config = dict(
    n_layer=20,
    d_model=384,
    n_experts=24,
    experts_per_token=2,
    d_expert=112,
    d_shared_expert=448,
    activation='xielu',
    moe_layers=[1, 2, 3, 4, 5, 6, 7, 8, 9, 10, 11, 12, 13, 14, 15, 16, 17, 18, 19],
    router_score='softmax',
    normalize_top_k=True,
    routed_scale=1.0,
    balance_loss=0.000604,
    balance_bias=True,
    init_std_router=0.00804,
    lr_router=0.000405,
    vocab_size=32768,
    norm='rmsnorm',
    norm_eps=1e-07,
    tie_embeddings='early',
    optimizer='soap_variant',
    lr=0.00326,
    beta1=0.95,
    beta2=0.99,
    batch_tokens=65536,
    seq_len=1024,
    train_tokens=516800000,
    steps=7886,
    dataset='wikipedia_en',
)
Below are experts of layer 7 (counted from 0) of a mixture-of-experts language model. Rows are named up (a neuron's input weights, with its number), down (a neuron's output weights, with its number) and show model dimensions 192-383. Each number is 128 + 32 x the weight over its row's rms, rounded and kept within 0 to 255. Numbers have three digits each.
Before each expert's rows: a language model's description of what the expert responds to. This comes from a sample of Wikipedia text that the model never trained on.

# expert 0
Description: Prepositions and coordinates. Prepositions linking a noun to a place or set (in, of, along, near, within), plus numbers, degree, minute and second marks in coordinates.
up6:100177150137095117122158100068094130126162126088088149154133105083107085146156207136151105159093131184077162135114173150144069115147117110141113107093114144117139106079051110127143121191135113128129167176137079097087164132101138156190085124156110126162137183185163120087141153149123055183183118100132121143103066154191150118121167110184120147101164189112166104129162141169148127125149072058137125145129165098164053200165159094158108194206161106114163123132126141155098120136101122149109169161158036099126085130116105162114109124132132162097101110120098173130099130174124088109
down6:148129108166201101103097111140117105097137163119184144116155085212181106128108165063190100151131150126092187086174138130126113118116088078184109110100085101132161126097145153152145111107141090144125116151079109105144147148081116155132111131122095198113120192123110164081132120191121136106113167079104165091110123115128186162104089078076132095175109074090108098122132135140095151165131144197168140113121115087100109090123113197109103166172145128088104122202127150159140109121082102067146106105096194104128169148184158070084153119169107135129190168135124164101075113108130105148

# expert 5
Description: Capital-letter word starts. Capital letters and hyphens starting acronyms, names or compounds, often after brackets or dashes, such as IL-10, IFSA, foreign-born, UTC +.
up6:116091139170128085131129128118106119101095102155086087120171127122115099047189113096096170084110134115114109136160087105134180156139159151132145074199146155121198134059132089055100169132148062164101139106093136112164143090128100082131155114129127108077152084136120106131133117197189083154104161121144090123160089112151122089099196144084135121180117166142159079130109104159112092153162063143146171114147044137113103097130126114137125085074085160151091128132134124137098191111135119069130115161123144079147119151073071157135117077134169152112079081154133128157160169153134174177
down6:111104150121144132113158177156082133104115110165082120171082168084178125125073187059092170117145169095193144147149113110089161123114130128132112136237133158102126091088132176074084082124210105124141164113157092108107123073113106141119140121146130166087143091095090150070150157144134142153152178184128130087102120142109142114149187137152166112161165135169168099070152143182091121113141155096102090136077124122170132126108135125078129085125139156136145103150104153109119185136130120131134065164170126196089091061039122168122090122158133138125116141092143100172121186187089171127

# expert 4
Description: Place names and separators. Commas and dashes after place names or dates, and country or city names such as United States, New, Los, Washington.
up1:084128070115120145140097095189084116158131173084074165128152155116086147141131146041068116126105065099160122166112129124106106149178160120117116124189186131132118065063156084110148140152191121104119040125111113153201121145173086179105141154126120157125140086174123106207142140123116087146177115131089160146148161036092147088116113123078100114130117147159148080127138201112121089098132125177103098145203125109174145131074178107123142076140118104105131081119116107129142195116106032142155115150106162116137176168150131164158142129121119140192089104122160111134132122131128121081
down1:184056087136094087112169134112103129131156096099153176111202198160159163116094112126073070111149121173147155098136131115193136123164133107123118067158127170136136145110111158099143160151166083076142102106114128126156137091095108151153163147123163187137116155166128134189160102092145114099151128092113086162130116134125152083189160159116127129098110133164141080081058151142104152103078132113131133121178161107108074101155118138105133135143126136135124142173165072109146068122142128081111071155128138129110187105141124163137081149141137084192135066096110178121153133134152162091

# expert 9
Description: Inner pieces of names. Mid-word fragments of rare Latin species names, place names and drug names, such as pacifica, heudeloti, viviparous, Zolbetuximab, plus commas.
up1:103091081172089164135123085142126144118118136145102166143157118097125110164115109143093073085112146124155080113146158169138126151122179066163135101156122151121156126130120065156114096139155137083112099100113158098055117129147138116161127109111110150129128074120107159093120128094091173108132105131090100127083142157120169121124097138130140161076133135165097122056195155164148208076144146120107191147136116153179173127171095070100085154162113123103133203116106048119174127166143159131109177153184099132168167137118125093147136127180134095137142094105117120083101209124124125147
down1:099117143108103152122145104141193144095166136113206150114097183148177143150170145110144116186136136172074080133140170098159172156114120120075108130110129173132071129135130203164170159104097095096108120171118183065091145119159140074117127122178151075125159183129136106142122096151133090131106076133105156063123131173116123121119112135119140186161120185098168173158101102120112104141098171116085101130109120105105086191122139092084154139095114153128149114150109139147130109144121190098166176116121122124172178189186108103095102115174147131162138137086113096122146127119144099106

# expert 22
Description: Institutional and national adjectives. Modifiers in organization and political names, such as National, American, British, University, County, colonial, Democratic.
up6:075116109124115174138134156087127131133141154082131181178147115076138142064145180123186179163135070109113134155117106113121120178126118085129134111184100128108073188177096169150115058150161123120104113053113112085164076115159166193151086115162115106102057097113153113107062057123091206154121123118150108113125139147210112120096074147139068185126120102095103158169163137122135125227114089120119126120107067068081047113173107124169162148119102126104119166159107179087128148130172144110098161149094102158095185104110100159117166103157147081109125150134063112097176150101152163079
down6:157094124176158153084115086071158148182114079136068094100107179120091163131142127138081135048122126164199086104167083098155121111174071146161167086162106087103127120160123137175131154137124151062108139144155113150127110129108099115078058100164126173081117089127169099118136136150166120102078074132141105092121142114128072105127170100147156167149121111142164156163121067161061128115192098179123146129159141128110160124148112146128137131120099168197171117118084128120130110116100139131072102153132146159153087138139174116156122177168150149198114119162158123139125157082087165076

# expert 13
Description: Word-initial prefix pieces. First pieces of longer lowercase words, often prefixes like dis, non, sub, pre, re, as in recuperate, decapitated, alarm.
up1:129135158137127187131137151089180108092052171112098172110143144137137121129138097111122192140122147164096117150130091182160154097132118136067108177137136123138132126129089181127185124101162128164105143152174178111129120142114131069146143131110134077107119046108120082061176191108039143147136090173145138138186101139116112147126137104144144127053132094132199151068103120081133095113126150133138138162085094117131196143106170116159145179139097143097121126097095127152128156155080123115117165182119120175076150104076121072120154144147120107115118123076112151117095174115124133135
down1:160113138111106115122162072135117128136160176109101157092130090075172123144184156057148183089121079119137188165170131131173133128097094138100132140097110118152101123127119080096113125145132140182179074115074178171177099131153079107136126144215155161100135068147170143134192165137113115178123126203123130142191144216121166113090163129147179119138124088153149142109142126124116102045077151080122067107120140138178136116105121081135099141096125136158088108127157115146197112158157095091078155177140155199088100087163121166110133041144110134155108095094148133146146170150127077188

# expert 18
Description: Conjunctions and name particles. Coordinating and, or, &, und, plus name particles such as de, La and ibn, and slashes or backslashes.
up0:105078191158136107109165130131165165151110109153115128167115168137163160112114076122116122129136136135083221157118106122088181111081102095154093120113108142132127105142138104159117141140135136230145067153109147146101149157124093124128106094140165129125129193228129101176124065092143132153104090082122125158114200120111126113125081136117142153203176070113108140091153062105137088102176115098152112117079147157162100067132120135115137168194144150147112081108124111139084084140126148115131087136165107141184119119110077145120080109052124117098175115146130155125126154115113097100
down0:126174158104132141122133134144137095188079162176098084127143090118130177138164167111162114105121150122113149074097132078125182113115125140126114096106042129175136104178108126113146148115162106097141102174096089115134155121168137146090105068109146080099133132169166125161142063113092096176080113123170169072161092127100160171165030147171134152158118120094100063087106160096143117121059133114103060127113150135170135154157136050127177131127129107105116136075105107138146142121149184112077116154161106117159206124146133114129155178117113118136121128107116093100087121100093091098

# expert 1
Description: Prepositions before nouns. Prepositions in running prose that introduce a noun phrase or year, such as of, in, for, with, during, against.
up1:098179146161114061106092133105106173099110089095110159097122163132120127122142095114121163138130101072130077149109141146123130082067119073116102168080125131132112215147086138100094128121130156143121133152160163102171140132148131164180095095154106156183144056152080131160130148157107091151114142102132102169144161171096090154144212098106086104141160168072135053102199146180157147191107181106133139182114088171050145129167155116106073156186124168151120128114164207148094127181161107136096119140130138132128187179129064137135101096098150144120055136099138151144109098129117149155
down1:182107132135119181133118123125096094227087189114142116105137114139180075171113121151140118139123113149135149136140125057097119128106127127160154112102142114118187075107113160136117160219119117169163114089151099125166163059216125084112184132113060128100101099074161095059163176093169105117105163075148213152052086081127125102149127123126113113128113157083154155138157104117168146122133135118152129142096124136135141164137156134152072101130105174108132186172106079136159141145125095103086122094094149155161159104093156154146108149143087158112144149109168132109100081095122106137

# expert 12
Description: Decade digits, commas, apostrophes. First three digits of years like 197, 201 before the final digit, plus commas in running text and possessive apostrophes.
up1:162090128144132162108165100144117165159159058122144141086182128172136100131170127168116115160100117186110139136115075125080072079129099126139113112161192100156135118107125136073092107143087076139099104182122140140102106121134110137149138107123138097162123132099092098094095127157100083108091160127095110142088116045130120108144124148162161147193126148111147124136161130119109104090132111191125104159128202135110139067069155121146098129223080113150123117153123086149109085134131152117170126154065144102146133134114086146118145145115112102061171111167172166100103127141128157105
down1:137138141157162084155123136117175145075081096127111106187160141160206177077092143077139091162165161136133150122114109103109218111097113134123114090164136098106118111159114147113133131155131141050131102146121110123126136159145145114109100107100104067212125125132135139132170112162144166108143135161188160128119184089099125094159094159141078146160089126072143098135122149186087124127065097106137145118137130155092145107097087126104096110104165122066124070153121120128088206154126107137146151119087150128165114123150100125130150082052128095154086152106111098085146156160149150092

# expert 14
Description: Common nouns after determiners. General nouns heading a phrase, usually plural or abstract, such as film, series, members, role, appearances, occasions, importance.
up5:134144136131129135120142102145175172162163034141070171103114113117137110147098160118122146113073118090141182100131147081079118117063172134150130112173164116076097156145151093155113166151075126125163131102169089114112090102107154136146137154132137123098097150083122140114114149131087178128186114178132116129116114087167144134105104183066094208153227149150127146094146187103188095140117048100078137190132103148122114141151142118128139167143143139140130168105086188144081100106152118187101121196109126126172163125128145177122105092085139130135114127166076113154082191127055134060
down5:084100141100104090127129129157143167127102127132130146162086091137149092098086094173119085109120066139164180112151121090147142126198108082144149136115152000062119176166105108159179109174146144098124158126177085118136117132084121060137185181101108126127119128104127135122120140125136120138172113112137142109138101143100064143152080174164168113093119168152126108129120156202134114136098095127174148136134122099117094115115087089138169137147137155100159191101122103137130134079135142104142198072113096126145105135171136117107183032094083108104157123146124136121128156108109121082